config = dict(
    num_hidden_layers=19,
    hidden_size=192,
    n_experts=32,
    experts_per_token=2,
    d_expert=64,
    d_shared_expert=0,
    hidden_act='drelu',
    moe_layers=[2, 3, 4, 5, 6, 7, 8, 9, 10, 11, 12, 13, 14, 15, 16, 17, 18],
    router_score='softmax',
    normalize_top_k=False,
    routed_scale=4.43,
    balance_loss=0.00229,
    balance_bias=False,
    router_z_loss=0.001,
    init_std_router=0.0197,
    lr_router=0.00143,
    vocab_size=2048,
    norm='rmsnorm',
    norm_eps=1e-06,
    tie_word_embeddings=False,
    optimizer='adamw',
    learning_rate=0.00254,
    beta1=0.9,
    beta2=0.99,
    batch_tokens=32768,
    max_seq_len=384,
    train_tokens=261000000,
    max_steps=7966,
    dataset='wikipedia_en',
)
Below are experts of layer 15 (counted from 0) of a mixture-of-experts language model. Rows are named router (the router's row for the expert), gate (a neuron's input weights, with its number), up (a neuron's input weights, with its number), down (a neuron's output weights, with its number) and show model dimensions 0-191. Each number is 128 + 32 x the weight over its row's rms, rounded and kept within 0 to 255.
After each expert's rows: "comes before" lists some tokens at least twice as common just after its tokens as in all text. This comes from a sample of Wikipedia text that the model never trained on. Tokens count by the router's weight.

# expert 3
router [201  90 176 107 140 129  58 175 194 152 136 145 172 135  82 137 122 106 116 156 110 156 131 152 163 105 128 163  96 139  98 156  93 138 160 184 220 119 138 107 156 176 153 135 163 173 116  69 121 167  65 118 149 141 106 201 131 154 161 130 120 131  97 130 149 169 164  85  79 159 113 111  83 126 107 132 113 165 119 185 110  79 145  75 110 104 100 131 165 108 153 178 113 103 148 140 141 100 145 132 184 127 160 122 111 153 110 175  86 160  70 157 170 123 156 124 157 170 133  80 127 109 154  95 171 150 165 150 121 162 187  97  99  87 109  81 128 107 127 156 119  92  94  99 119 103 123 156 148  99 152 166 106 165 103 133 108  95 130 120  86 146 189 109 170 171 114  65 157 124 102 112  71 120 118 180 152  74 105 104 186  87 151 143 119  73 138 142 113 122 150 153]
gate0 [178 158 153 187 173 110  91 119 133  96  79 117  93 167 130 148 133 167  56 131 152 144  91 109 152 111 172 121 135  93 113 138 133 100 170  95  91 183 193 149 142 195 121 106 109 175  82 115 138 151 132 132 107 107 133 140 155  68 119  95  75 121 106  64 137 110 116 171 124 171 110 182 131 137 135 151 147 210 146 121 159 139 158 141 127 166 129 135 148 139 166  87 168 122 175 114 117 164 147  38 130 113 110 162 140 137  77 144  86  68 116 105 132 163 137 159 103 119 129 134  73 123  93  98 193 127 112 170  93  81 115 115 158  88 189 134 159 102 177 156 127 191 101 182 164 124 155 126 153  88 139 132 130 108 169 150  74 133  97 127 167 155 110 139 151 141 154 106 111  88 139  94 117 101  91 153 165 118 159  42 158 140 142 132 190 104  70 115 103 157 101 134]
up0 [136 127 174 183 165 121  69 162 120 118  75 180  90 189 116 124 132 129  78 116 140 160  95  89 139 138 144 132 117  69  98 136 169 114 218  86  78 197 168 151 129 173 104  94 113 166  61 149 134 134 165 152 140 115 123 115 109 106 132  83 120 125 100 129 143 116 118 154 155 168 108 171 137 149 131 174 153 172 128 111 141 141 171  92 116 125 133 139 147 139 185 120 178 125 190 106 143 156 137  75 120 100  90 144 157 119  89 119  76 101 105 111 133 154 160 170  86 136 159 126  81 101 121 158 151 116 103 156 113  76 105  97 162  68 146 118 154 123 113 167 138 190  99 177 148 144 154 157 167  62 134 139  95 105 180 155  97 103  84  94 149 137 100 160  95 155 132  94 114 110 150  90 101  75 131 131 190 100 157  60 160 150 104 126 185 107  46 126 118 169 117  93]
down0 [139 123  88 119 154 188 181 124 121 129 100 131  97 128  69 108 141  94 167 132 115  99 110 126  82  85 108  74 116 168 139 100 145 119  79 155 180 143 187 122 113 103 137 139 110 162 152 153 124 171 132  68 156  84 135 111 111 179 168 107 120 142  98 211 111  66 122 155  90 117 164 146 181 118 145 111 111 139  74 128 171 127 155 161 158 121 155  82  82 165 181 152 116 144 101 165 154 161  98  91 117 104 130 118 112 103 174 122 129 151 174 164 178 120  92  93  68 116  94 136 117 115 100 121 130  50 116  98 126  51 108 134 105 146 154 142 100 158 133 162  89  88 117 150 161 162 147  96  70 150 142 137  91  99 125 108  99 159 161  80  82 155 161 172 152 141 110 139 128 110 116 119  99 218 123 177 157 148 146  99 119  99 125 129  85 153  40 116 125 186 134  62]
comes before: " the", " a", " ", " his", " M", " S"

# expert 10
router [132  92 170 126 148 107  86 151 197 140  71 177 142 108  62 124 132 133  55 153  75 191 166 135 144  96  91 101  81 130  86 132 111  95 162 130 176 134 137 136 163 165 138 146 120 143  92 112 127 184 114 111 130 160 108 132 132 108 160 143 105 117  82  74 138 172 112  93  91 134 193 115  84 130  95  91  88 136 156 126 100  76 145 111 163  76  86  81 140  98 147 143  71 111 143 187 158 103 146 131 124 126 157 116 145 153 140 165 108 119 122 130 142 124 133  78 141 183 164  98 119  87 125 113 157 112 153 168 149 186 135  85  74 105 102 140 110 134 116 119 120  82 107  93  99 148 120 163 121  77 182 155 151 150 117 159 114 109 178 115  67 158 158 111  88 161  91  89 193 124 107 141  94 147 153 108 151 115  74 133 205 134  97 191 136  77 114 127 116 174 206 169]
gate0 [159  90 111 158  86 109 147 120 173 149 134 116 119  95  87 188  76 128 171  60  53  90 136 197  95  88 118 105 129 156 129 104 146 167 137 134 165 144 111 118 123 124 171 135  94  70  84 132 151 162 149 185 132 210 169 108 125 171 149 127 107  94 181  72 102 156 169 103 130 160 174 130 104 142 111 172  87  79 110 124 147 177  86 198 150  79 109 125 147 148 130 107 119 121  86 144 134 144 163 104  79 166 184 110 123 162 143  88 138 169 125 131 111 138 126 131 117 138 157  97 156 116 112 154 112 149 143 196 175 151 138 141  55 124 182 133 148 154  86 108 162 133 140 134 142 187 103 134 210 135 113 182 133 109 135 152 130 125 152 148 125  81 156  85 112 162  82  99 145 102 132 100 155 197 144 139 126 131 107 157 158 101 102 119  93  72  61 135 119 100 179 142]
up0 [162 140 109 145 113 143 134 114 128 121 152  98 118 120  92 130  42 134 186  98  47 166 140 190  77  83 133 121 120 124 138 103 151 167 151 140 130  92  83 122 140 142 186 120  86 106  51 173 132 134 178 159 128 140 132 120 146 192 210 162 147  68 140  86 114 183 200 171 143 181 113 123 145 167 113 148  89 134  87 134 137 145  99 139 166 143 111 131 145 169 134  68 142 160 143 128 148 111 130  72 121 140 171  86 127 147 155 114 114 109 120 129 122  79 130 143 110 115 169  86 175 126 111 120 150 158 147 127 166 129 154  80  99 143 194 138 106 129  85  87 144 101 127 150 162 128 101 124 219 132  95 135 113 120 110 135 135  81 138 132 113 127  77 101 116 130  77 111 105 103 148 126 190 189 155 144  77 127 125 183 141 139  76 130 160  72  69  93 102 118 182  86]
down0 [115 114  93  83 131  83 136 122 136 141 126 185 179  87 102 145 125  87 151  89 146 121 102  81 124 123 105 184 103 132 130 117 164 119 140  73  87 140  92  78 113 135 137  98 154  93 131 122  46 141 106 160  70 163 115  99 146 144  98 120 111  45 131  89 126 101  75 144 146 115 103 144 124 136 132 107 148 127  89 138 105 118 101 196 139 100 157 150 144 121  96 160 108 150  76 162  78 148 126 138  92 229 131 173  73 116  73 156 142 107  99 134 116 170 144 213 202 109 125 168 115  99  99 164 142 166 184 120 125 125 114 126 140 130 124  76 162 112  98  47 131 112 103 151  78  77 175 113 105 127 116  93  73 100 136 192 118 113 146  99 156 150 107  85  83 168 108 117 150 128  94 159 101 107 128 187 149  86 138 177 128 162 124 119 194 146  97 108 125 131 126 100]
comes before: "\n", "-", "|", "The", "==", " The"

# expert 15
router [155 110 120 175 134  99 113 137 167 149  82 128 153  63 115 116 172  97 107 183 109 166 172 121 167  68 143 128 119 136 158 151 104 110 164 141 151 117 125 111  84 127 140 159 160 133  77  88 134 166  87 128 129 159 142 174 149 155 153 107 110  92  69 131 165 156 120  80 102 140 129  91 115 132 110 105  63 125 132 191 130  55 177  71 134 144  38  91 172 140 130 155 117 111 186 148 135 129 146 124 115 128 132 116 154 182 110 154  96  93  99  96 120 100 157  76 202 152 152 129  99  95 131  84 159 113 156 179 134 184 163  92  87 103  87 105  86 133 111 149  98  94  97  91 109 114 139 179 144  90 132 197  80 155 139 157 119  82 171  95 101 133 142 133 196 125  91 116 173 145 109  96  91  99 162 156 180 107 114 123 162  85  99 146 204  97  95 118 116 161 129 140]
gate0 [137 101 171 138 115 101 135 134 114  82 129  96 109  87 146  73 117 182 146 159 162 146 143 133 144 151 144 100 112 135  91 125 126  92 122 112 106  83 154 123 149 139 130 173 133 112  86 125 108 105 129 155 147 101 170 158 117  99 136 173 141 128 184 132 140 175 141 135 120  98 147 102  80  93 153 125 134  95 136 139  57 123 138 198 134  95 117 123  97 135 144  93 156  92  81 202 145 111 115 155  90 136 125 159 111 111 177 133 152  86 111 147 112 140 135 143 171 112 117  82 174 140  73  95 210 124 149 123 142 145 142 101  99  76  26  97 152  81 119 163 144  48 121 116 166  90  76 114 144  77 102 149  55 162 148 154 156 171 100 146 173 146 131  65 150 113  85 145 145 119 121 100  60 105  89 106 174  70  83 161 179 144 165 118 140 132  92 171 205 184 115 128]
up0 [156 124 127 186  83 136 116 155 102  93  74 106  94  66 167  69 140 184 151 158 149 173 103 106 118 164 136 108 130 152 171 102  99  97 157 106 114  93 110 107 112 120 109 145 121 107 111 101 141 162  88 161  54 127 149 179  69 113 117 140 118 122 159 127 140 170 145 136  97 102 166 113  91 118 106  98 100 117 148 122  43 134  84  88 155 101 105 119 122 158 166 129 207 104 100 145 179 138 118 144 101 103 144 107  82  87 152 105 136  81 100 112 113 118 106 126 157 120 126  79 164 116  78  82 201 170 156 114 159 184 151 130  74 111 129  93 119 101 125 124 117  47 121 100 145  50 107  87 135  84 115 136  41 182 168 179 131 153 159 188 156 140 116 127 138 129  89  76 127  86  82 112 108 121 128 113 179  95 119 108 148 140 162  94 128 155 103 147 183 155 127 139]
down0 [175 128 117 112 154 130 105 143 112 134 141 106 157  90 155 182 154 179 147 122 169 142 122 169 108 135 167 128 171  98 114 167 146 121 191 165 140 139 118 118 100 108 106 149 110 193  94 141 109 113 140 130 165 122 153 156  88 123 150 180  96  85 113 134 138 164 123  69 128 121 141  71 115 182 187 180 135 115 136 110 150 149 178 115 103 129 110 142 114 172 176 121 114  64  87 157 120 132 140 103  81 126 117 161 163  94 128 134 194  98 128  64 109 132 140 163  83  69  99  68  82 117 176 155 157 146  76 141 117 156 111 144  80  99 117 195 112 109  69  72 169 104  92 147 152 114  35  85 180 106 102 121 112  67  98  77 141 126 116 163  79 139  84 129 108 131 127  60 144  88 123 144 114  83 114  95 162 182 140  98 105 166  96 124 138 108 107 133 117 137 143 203]
comes before: "0", "1", "5", "4", "6", "3"

# expert 30
router [123 121 156  55 117 108 144 120 156 172  88 143 149 172  90  97 104  78 142 148  91 177 178 167 146  81 114 184  83 158 136 153 118  85 156 123 146 123 113 106 137 158 132 122 185 157  97 145 168 154 132 117 166 129  94 141 176 199 138 161 120 114 120 103 144 120 145 136 107 112 128  85  97  95 100  52 119 177 111 153 112  70 169  91 156 133 139  73 130 121 160 166 133  93 164 122 135  82 133 109 148 112 174 111 145 149 163 197 123 123 103 171 186  94 137 106 178 197 162  83 157 155 176  65 111 113 115 167 123 185 128 116 128  88 112  97 160 100  71 126  70  97 125  93 123 153 113 174 126  95 199 171 135 171 103 139  97  97 153  93  63 167 121 149 175 146 141 125 179 152 143  72 126  89 108 129 136 100 124  90 143 125 119 174 149  93 118 153  84 166 147 117]
gate0 [111 119 166 141 190 135 114 125 128 165 153 183  91 154  84 155 118 119 118 109 112  84 156 119 112  80 132 169 107 116  81 149 168 123 154 178 140 119 111 106  72 179  88 139 114 113 105  92 141 106 136 106 120 141 117 112 128 127 123 128 159 144 189 121 131  96 145 106 131 100 146  92 134 127 139  71 145 190 138  67 116  75 132 174 121 103 164 106  79  86 147 126 150 147 144 175 107  33 111 191 148 136 132  82 169  73 116 120 133 146 185 185 164 145 131  93 203 130 144 118 166 158 121  82 164 104 141 121 140 145 169 190 124 115 131 133 188 167 130  33 143 116 119 117  93 174 106 116 145 165 139 109 123 166 155  74 172 134 170 143  67  96  87  99 171 109 162 147 124 164 144 126  45 110  83 142 177 140 136 122 175 129 137 156 150 124 105 120 111 194 186 138]
up0 [122 175 168 143 139 137 144  92 126 187  80 179 122 140  84 115 115 108 121 136  82 137 127 136 111  90 200 171 120  77 110  94 154 166 118 177 149  76  91  94  79 131 110  69 117  93 112 116 113 108 119 148 129 130  78 114 137 137  95 105 151 118 151  81  96  98 153 105 115 124 219 101 119 105 145 113 143 124 129  75 150 127 122 156 108  89 161 115  48 128 109 166 147 127 135 126 101  70  97 166 141 126 100 119 191 122 112 128 150 111 216 141 152 102 142  74 161 165 151  88 140 208  91  73 146 112 105 146 134 146 125 117  98 106 182 173 132 147 145  52 112 125 149 152 103 152 132 174 106 153 132 129 123 136 153  71 167 140 150 150  67  81 132 121 130 112 179 106 167 114 142 122  40 117  76 146 168 125 103 141 144 168 142 188 147 138 159  99 103 167 200 152]
down0 [128 117 142 186 142 140 102 124 172 110 153 167 136 115 125  74 136 179 127 156 130 130 151  95 142 124 113 102 153 183 149 108 101 110 154 211 162  89 168 194 144  86 175 174 144 119 113 142  99 103  92  79 136 115 108  73 138 173 113 129 102 114 135 138 139 142 158  76 141 144  80 174 128  92 136 135 132 162 135 131  46 177 132 156 116 125 125 131 124 111 161 156 142 125 144 177  85 130 135 123 157 125  91 150 105  78 114 101 140 105 100  77 120  96 185 133  63  84  44  80 154 135 158 168 135 150 187  78 176 176 165 133 105 145 102 141 173 181 124 135 142  89 181  90 109  79  65 105  95 177 126 209 102  96 140 113 115 139 121 140 200 100 140 120 166  84 104 178 165 140 116 144 151 148 120 120  71  84 114 126 124  75  92 129  96 137 168 125 112 106 113 161]
comes before: "1", "2", " of", "g", "3", "f"

# expert 1
router [139 128  97 101 109 107  83 150 146 133 109 130 162 109 132 183 143 121  71 152  84 168 177 185 175  67 127 157  93 139  49 153 100 106 132 152 141 116 132 150 160 188 190 138 143 166  81 111 128 124  84 110 170 174 148 191 161 125 159  97  85  99  95 121 168 165 176  68 109 113 152  69  78  90  92 127  88 164 139 136 140  96 156 113 111  86 121 114 141 142 122 128 108  74 123 139 183 112 159 116 188 113 145 109 132 143 114 189  98 128  86 140 123 129 177 127 156 220 171 145 127 112 116 105 165 110 168 139 161 178 130 117  83 113  97 132 114  74 144 122 158  76 127 107 136 149  93 125 137  97 124 185 154 199 124  98  91 119 154 117 113 176 136 118 133 115  86 149 154 164  71 126  57 124 178 144 128 105 133 144 168 102  96 142 136  66 103 136 115 158 137 184]
gate0 [141 132 122 126 190 133 116 120 163 135 144  91 133 206 156 144 186 173 105 135 167 131 166 184 116 131 147 131 110 121 115 182 192  72 193 100 116 141 122 125 103 117 184 127 125 151 112 105 125 172 118 143 164 119 114 162 132 101 153 126 130  91 136 155  67 137 126 125  93  83 135  84  98  59  68 155 123 111  92  99 151 124 111  90 112  92  98 142 111 126 138 104 144 118 143 141 130 122 113 144  95 113 200 136 106 143 174 114 117 147 122 145 112 112 164  91 105 130  92  57  95 195 153 173 155 145 102 147 188 132  85 122  92 137  94 161 155 146 124 128 110  96 121 121 154 174 102 105 138 137 192 127 124 188 130  99 181 139 149 170 196 115  70  53 181  94  92 130 116 166  37 113 116 144 197 150 132 109 142 138 116 125 118 132 150 109 106 131 124  91 179 228]
up0 [139 130 122  84 177 119 177 130 166 107 218  85 184 125 165 139 148 130 135 152 182 131 163 140 141 108  90  91  79 132  92 187 122  63 147 163 101 181 164 107 130 160 208 131 119 151  90 118 137 118 131 115 157 121 158 133 156 121  76  84 159  88 149 108 110 127 143 106  69  83 149  40 120  18 116 125 120  98 120 130 149 100 125  77 137 122 120 186 111  98 138  97 123 124 146 188 101 111 145 139 103 126 135 148 119 136 125 145 149 155 120 142 126 118 114  93 130 144 102  46  86 143 145 123 114 106  66 107 197 129 126  98 119 130 121 152 116 188 144 106 101  61 115 114 143 163 123 108 150  73 160 106  86 116 129  55 157 129 146 181 148 126 113  93 189 120 107 126 116 148  68 112  82 172 174 123 110 103 111 191 128 106 178 142 144 141 115  98 143 114 158 146]
down0 [140 151 139 144 142 119 123 140 166 176 126 172 174 119 163 119 112 132 167 135 107 190 205 149 141 156 145 175 147 107 137 133 154 114 103 145 166 152 157 159  95  30 129 147 154 138 142 164 155 127 103  75 128 129 100  88 123 163 132  85 143 103 127 108 121 115 112 124 235 115 123  91 143 196 193 104 108  95 135  66 114 126 186 140 155 107  45 132 124  88 130 101 122 177 131 107 151 162 158 170 123 106 163 120 168 136 114  80 100 131 144 112 102  97 126 153  59 122 107 118 102 110 102  87 152 129 100 123 108 146 125  88 114 112 130 110  85 148 132 196  89 212  67 139 154  98 142 127 242 112 117 127 134  66 143 114 121 129 115 132 140 160  69  74 128 158 127 184  96 133 127 126 130 106 134 118 151 131 133 105 103 122 174 123 138 195 125 141 160 139 157 188]
comes before: " ", " |", "-", ")", " (", "way"

# expert 20
router [155 104 168 118 115 100  82 167 158 118 115 155 163 132 121 169 119 129 105 100  84 190 134 163 155 112 114 164 137 136 117 142  75 113 159 144 179 101 143 102 178 165 155 192 181 140 120  70 130 167  77  95 170 195  60 154 105 131 145 135  47 119 145  93 148 191 148 128 118 139 166 128  60 133  39  76 127 153 119 170 106  74 186 124 141 111  81  86 118 117 140 124 120  79 169 124 153 131 136  73 183 134 147 106 113 175 132 132  72 161  82 188 154 142 149  80 157 190 144 127 106 132 145 111 163 116 168 161 131 155 161 102 128 126 103 106  97  70 106 139 110  99 133 124 125 138  42 160 125 113 170 163 119 149  78 134 129 125 143 120  97 133 114 133 158 137 128  69 176 140 104 141 129 103 125 156 121  99 108  99 183 113 141 157 152  78 137 168  97 167 152 138]
gate0 [ 47 175  81 116 180 113 118 123 187 118  69 165 133 104 152  79 136  97  73 154 144 138 132 111 111 100 139 175  94 114 125 139 217 139 183 147 153 119  80 129 143 161 133 155  43 111 145 132  78  75 187 114 174 132 113 136  96  87 138 151 105 128 141 165 105 183 168 108  98 112 128 139  69 130 104 174 171 142 134 140 137 108  85  78 111 108 121 122 115 107  45 113  78 141  96 152 117  93 130 161 107 156 182  69 123 105 160  75 109 155 166 101 137 132 169 107 115 122 104 139 121 155 147 120 157  53 131 102 113 111  67 124 130 122 133  80  48 147 137 121 123  31 161 128  93 106 104 145 106 121  93 106 161 137  93 148 133 111 112 114 172 159 137 144  99 138  81 170 170 166 139 150  72 114 152 149  91 118 133 141 168 110 167 154 150 136 152 124 148 118 110 155]
up0 [ 40 166 121 122 166  92 137 106 197 138  63 163  95 104 143 105 129 119 120 107 163 161 116  99 135 128 126 182 106 122 108 115 197 155 164 187 159 118  67 115 171 166 134 161  38 118 131 141  75 106 144 123 180 130  98 132 106 102  95 141 102 137 106 185 112 207 127  93  85 123 103 179  80  93  95 160 163 108 154 149 128 127  87  17 105 124 144  93 119 118  88  85 107 140  83 136 120  91 116 130 140  98 186  90 113  88 162 103 129 142 153  93 120 110 172 101 109 118  88 160 133 170 106 130 173  71 128 125 148 116  67 151 113 110 140  73  86 174 125  83  85 102 154 124 133 116  90 148 126 126 154 105  98 122 102 149 141 127 108 119 164 139  87 169 138 152 116 171 173 140 151 104  98  75 114 120 100 145 142 129 195 134 115 162 157 131 169 121 119 162 135 166]
down0 [ 86 111 155 146 104 115 153 117 115 124 118 130 135 138 157 114 180 162 196 131 135  79 176 119 114 106 100 103 151 100 116 156 124 146  74 157 133 139 174 129 165 119 106 117 111 119 137  99 102 169 219 141  81 132 141 119 181 132 176 151 150 116 103 124 160 108 170 125 104 145 130 103  84 140 102 162 126 159 101 156  96 170 148 160 123 117 102 131  95 155  95 109 121 168 129  92 182  80 129  82 127 156 134 130 118  95 139 145 122 124 117 163  78 144 140 144  72 148 138 128 132 127 132 134 145 105 110  97 170 116 162 143 153  98  79 127 144  77  92 121 158  80 155 222  78 106 161 129 154 129  86  42  79 142 113 157 168 172 106  88 116  97  65  48  85 102 152 161  98 119 115 122 159 130 116 126  96  54  79  37 136  97 163 103 117 175 103 130 183 224 120 117]
comes before: ",", " |", "a", " (", "i", "'"

# expert 2
router [145 100 143 126 121 140 115 171 152 139  56 219 129 131  88 147 133  93 108 161 110 163 151 128 126 121 110 110 108 156  87 178 114  76 177 145 140  98 174  91 113 178 193 162 155 142  98 113 148 160 130 113 166 153  76 150 114 185 140 104 120 111  85 126 174 164 153 121  93 165 170  87 111 120 133 159  74 151  91 173  85  64 156 122 145  98 129 125 132 172 154 153 124  97 141 155 159 112 144 100 166 157 147 103 194 172  72 169 119 176  88 124 164 135 145 127 145 147 170 134 116 120 155 102 160  94 126 164 106 160 190 107  83  73 138  56  64  88  98 142 102 140 142 100 130 145 105 134 155  85 134 192 137 193 120 120 111  75 147 127  64 124 170 155 130 158 119  97 144 131 107  83 101 129 138 163 178  98 104 128 146  90 110 142 129  47  93 115  91 175 134 124]
gate0 [154  45 122 163 162 179 105 167  60 142 109 158 122 115  93  85 130  86  76 163 122 154 177 149  77 186 174 134 139  82 118 129 166 161  86 109 155 132 161  55 145  82 137  96 150 137 148 128  57  95 165 140 130  56 157 182 146  99 133  72 117  68 135 140  50 101 184 137 103 167 165 130 134 110 134 145 137  84 148 100 137 145  89 108  98 140 126 146 120 169 160  93 120 128 143 153 136 119 118 161  67  46 145 142 122 128  88 151 156 150 121 145 109 113  31 134 109 119 157 146 198 132 185  86 144 118 116 113 164 151  99 112 115 166 108 150 132 126 209  81 108 153 117 134 140 139 142 123 149  92 128 121 119 134 168  97 135 113 105 119 119 184 129 164 142 162 136 128 123 143 121 168  98 139 100 167 187 132 117  96 160 104 115 121 130 152  67 182  98 101 136 114]
up0 [144  84 127 217 133 162  82 148 153 149 151 160  94 170 110 103 118 106 120 112 117 172 159 167 122 175 139 233  91  91  71 106 114 111 137 131 187 148 189 110 125 109 150 122 156 107 156 113  37 111 124 142 129  92  84 129 159  88 118 122 132 112 218 120  90  78 144 140 187 105 146  96 124 119 122 171 124 111 138 117 162 135  86 114 149 162 130 135 123 175 121 168 146 120 123 141 128 117  73 133  96  79 181 137 106 181 112 199 114 133  99 173 111 115  51 122 110 112 167 134 197 154  94 135 183 130 197 109 145 140 161 134 133 120  99 107 135 108 157 157  90 198 155 124 102  90 190 106 140 112 118 140  75 154 156  94 170 132 124 162 115 149 102 141 123 140 104 149 122 129 165 115 104 131  98 113 159 101  90 102 156 123 122  89 171 124  61 127 107 181 111  96]
down0 [147 132  88 134 136  98 114 156 134 129 104 136 113  96 113 147 141 178  71 150 120 162 137 127 217 203  99 119  81 184  98 156 134 108 114  95 115  85 183 169 105 144 132 134 144 125 130 161  93 105 123 138 113  86 140  95 169 125 116 118 139 121 127 133  95 119  96  73 151  93  97 156 123 153 145 115  97 117  55 124 139  50 129 136 120 135 112  99 154 149 131 114 111 124 109 139  61 115 131  94  90 131 146 141 161 129 142  93  91  84  93 183 158 124  96 145 114  31 165 110  79 167 103 122 157 126 160 113 109  68 190 111 103 109 119 140 158 112 151 145 148 146 193 136 171  98 121  53 153 155 130  22 140 101  93 157 123 141 238 133 174 134  94 101 118 142  94 105 112 150 165  71 147 116 146 137 159 113 151 194  86 105 128 166 160 129 123 122 113  90  98  96]
comes before: " to", " in", " by", " as", "ed", " on"

# expert 18
router [127  89 152 149 166 146 142 162 136 149 129 132 143  98  99 159 111  92 109 168  53 153 133 143 143  97  83 112 105 102 112 147 132 133 143 140 130 120 176 133 163 139 174 175 130 190  98  99 106 140  93 177 123 204  87 136  88 109 194 113  91 124 121 122 194 155 128  88 122 121 155  97 110 104 141  69  96 151 110 142  73 118 139 114 127 130 116  82 117 137 124 169 117 137 136 104 175  56 175 122 149 140 151 102 182 164 154 136  73 148 131 151 164 131 125  56 162 137 145 130  88  98 144  84 151 138 128 179 161 156 145  95  99 131  87 100 112  72 108  93 118  70 125 104 125 145 101 147 138  80 187 175 116 130 101 103  97  82 158 142 126  99 143 146 147 176 130 105 199 187 104 130  96  83 122 119 152 108  88 162 145  64 109 176 179  79  86 117  45 202 154 137]
gate0 [160 153 156  72 128  99  87 134 114 164 157 193  90  67 139  85 165  76 122 147 192 114 162 181 145  95 117 164 123  44 170 115 153 146 163 183 141  61 160 108 165 148  82 114 159 182 119  81  84 147 104 156 105 131 115 134 133 112 102 172 128 140 151 113 143  89 109 110 128  95  69 127 117  80 134 245 186 163  92 123  93 146 198  68 113 123 150 125 117  83 194 133  92 144 132 171 142 177 156  90 173 153  62 115 114 150 133 108 161 128 148 123 139 101 192 146 132 124 133 145 152  96 136 105 165 131 135 139 132 152 125 121 157 128 134 141 111 122 148  96 120  90 105 135 179 114 111 120 112 167 130 131 144 127 133 136 130 141 104 122 101 138 147 180 149 110 155 120 153 112 134 151 189 142 102 106  99  74 171 113 118 186 118 132 191 110 189 109  81 177 132 103]
up0 [148 136 152 110 143 108 114 102 125 179 153 133 121 109 163  96 185  89 139 170 180 139 153 156 157 123 122 161 117 111 154 105 160 150 196 152 129  89 162 137 116 165  91  97 167 177 128  96 104 121  56 138 105  98 133  77 141 169  65 161 139 108 145 143 131 120  78  95  85  96 130 115 102  91 134 224 195 170 104 102 103 137 154 103 109 112 136 144  90 126 227 133  92 152 144 205 126 163 166 118 145 136  99 116  72 162 127 137 117 131 143 134 122 125 179 136  57 163 127 143 178  65  97 101 165 108 113 142 140 138  94 143 142 137 132 109 110 127 126  90 134  47 151 145 188 104 127  93 143 193 117 109 162 133 136 136 122 105 111 124 100 154 137 182 158 119 150 150 111 106 141 113 120 114 113  89  79  66 194 123  78 136 124 170 176 162 170 110  65 176 125 107]
down0 [179  81 106 129  91 135  80  71 134  95  94 176  93  53 151 147 146 109 111 187 106 102 115 144 183 126 136 117 159 116 159 108 200 121 114 122 153 138  83 132 145 187 131  82 136 103  81 155 178 105 138 123 148 131 167  33 127 116 126  46 167  90 156 109 133 158 161 141 134 149 133 112 152  75  81  84 167 150 149 115 113 134 163 110 101 147 145 150 154 119 100 121  95 121 151  85 120 151 158  96 105 117 199 142 187  97 122 102 118  92 168 134 120  97  91 161 159 132 115 124  88 123 110 120 113 144 140 167  88 132 145 219 108 136  93 155 130 138 146 161 140 226 206 167  68 143 178 161 171 176 140 104  76 105 132 104 141 118 169 144 130 139  97 119 141 136 170 115 153 135 172 115 162  94  75 135 151 104 164 176 106 121 103  97 120 120 144 136 133  91 139 140]
comes before: "1", "2", "3", "4", "5", "6"

# expert 22
router [157 104 167 105 103 153 104 154 150 193  88 112 165 146 104 168 147  91  78 175 125 186 189 133 184  99  98 130  72  97 104 170 108  76 157 169 163 129 100 139 151 178 160 187 146 162  97  62 103 134 123 124 121 134 108 147 157  95 161 143  81 114 104 107 155 143 156  72 111 137 161 100  79 141  95 122  87 147 123 170 122  69 166 128 105 102  97 109 141 121 144 191 111 118 145 129 115  84 164 119 161 117 121  90 174 157  92 156  98 156  81 175 164 104 176  77 159 161 154 140  95  95 163 109 150 116 170 178  99 157 153  46  96  95  94  96 104  70 132 163  89 122 116  76 141  88  93 156 116  99 150 156 108 188  93 108 103 101 157 138 100 160 144 114 143 153  79  97 150 131 142 129 113 103 131 118 161 113 103 125 150  88 138 173 200  92 132 159 100 176 144 127]
gate0 [158 142 162  94 156  99  98 118 129  59 114 189 108  92 145 122 156  92 140 159 174 181  97 145 135  93  97 157 132  84 136 122 113  86 126 126 145  85 174 129 123 130 169 132 143 165  95 125 161 100 109  80 179 102 127 133 164 116 206 179 124 179 162 100 100 139 162 154 103  98 145  53  95 153  92 126  69 122 129 118 135 143 157  37  71 105 121  94 127 149  44 114 132  63 120  38 118 165 135 114 128 183 169 123  97 113  92 145 105 111 137 183  85 113 184 146 158 128 156 108 150 112 117 135 166 151 100 162 175 123 144 135 117 127 121  75 147 103 124 113 138 121  97 117 170  86 141 142  99 118 162 123 150 112 127 115 120 155 165 182 131  98 118  87 180  98 154 150 189  98 101  79  92 128 127 166 129 143  97 101 203 104  76 104  95  90 112 174 135 147 108 143]
up0 [141 173 155 144 152 107 113  73 127 111  97 135 113 147 158  63 133 150 124 130 166 122 167 129 157 131 160 185  71 105  94 132 206  70 101  81 117 104 130 119 128 111 121 178 154  60 149 108 112 205 100 138 155 188 111 169  89 118  87 174 167 148 149 120 124 104 182 126  94 124 165 145  71 146 111 173  46 117  88  69  76 154 158 101 150 143 131  99 141 117 117 108 128 106 138 147 166 117 148 122 122 196 121 142  89  73 140  64 106 104 137 125 163 154 192 120 127 114  81  81 177  97 142 172 135 168 135 120 126 153 131 126 175  98  91 121 153 130 187 129 134 167 140 121 129 129 147 163 144 100 119  90 107 178 102 143  83 129 162 113 150 129 116  68 167 156 103  76 127 125 111 156 142 141 122 146 144 139  60 149 111 166 146 192  99  82 146 153  42 139 123 155]
down0 [138 147 124 155 139 120 164  79 162  93  77 109 109 152 161 102 157 132 130 149 163  92 137  76 140  98 131 111 126 131  68 138  96 105 119 168 149 120 191 127 143 155 118 123 177 121 116 151 113 161 111 167 191 128 155 140 112 138 105  76 153 158 149 132 143 133  82 116 179 135 144  65 150 101 118 103 120 103 162  71 153 128 103  58  94 156 119 101 126 114  79  93 129 120 101 139 117 154  17 147 163 140 150 142 106  94 129  73 116 125 107 135 120 139 117  57 154 122 196 157 106 156 105  65  58 125  69 100 130 164 122 159  78 164 139 119  91 137 191 142 128  91 140  45 146 150 121 156 115 134  78 155 194 145 121 153 177 179 129 138 115 154 146  98 119 137 134 164 109 109 125 189 121  96 168  59 134 143 186 122 119 141 146 138 137 142  36 120 164  75 156 125]
comes before: " of", ",", ".", " the", " in", " and"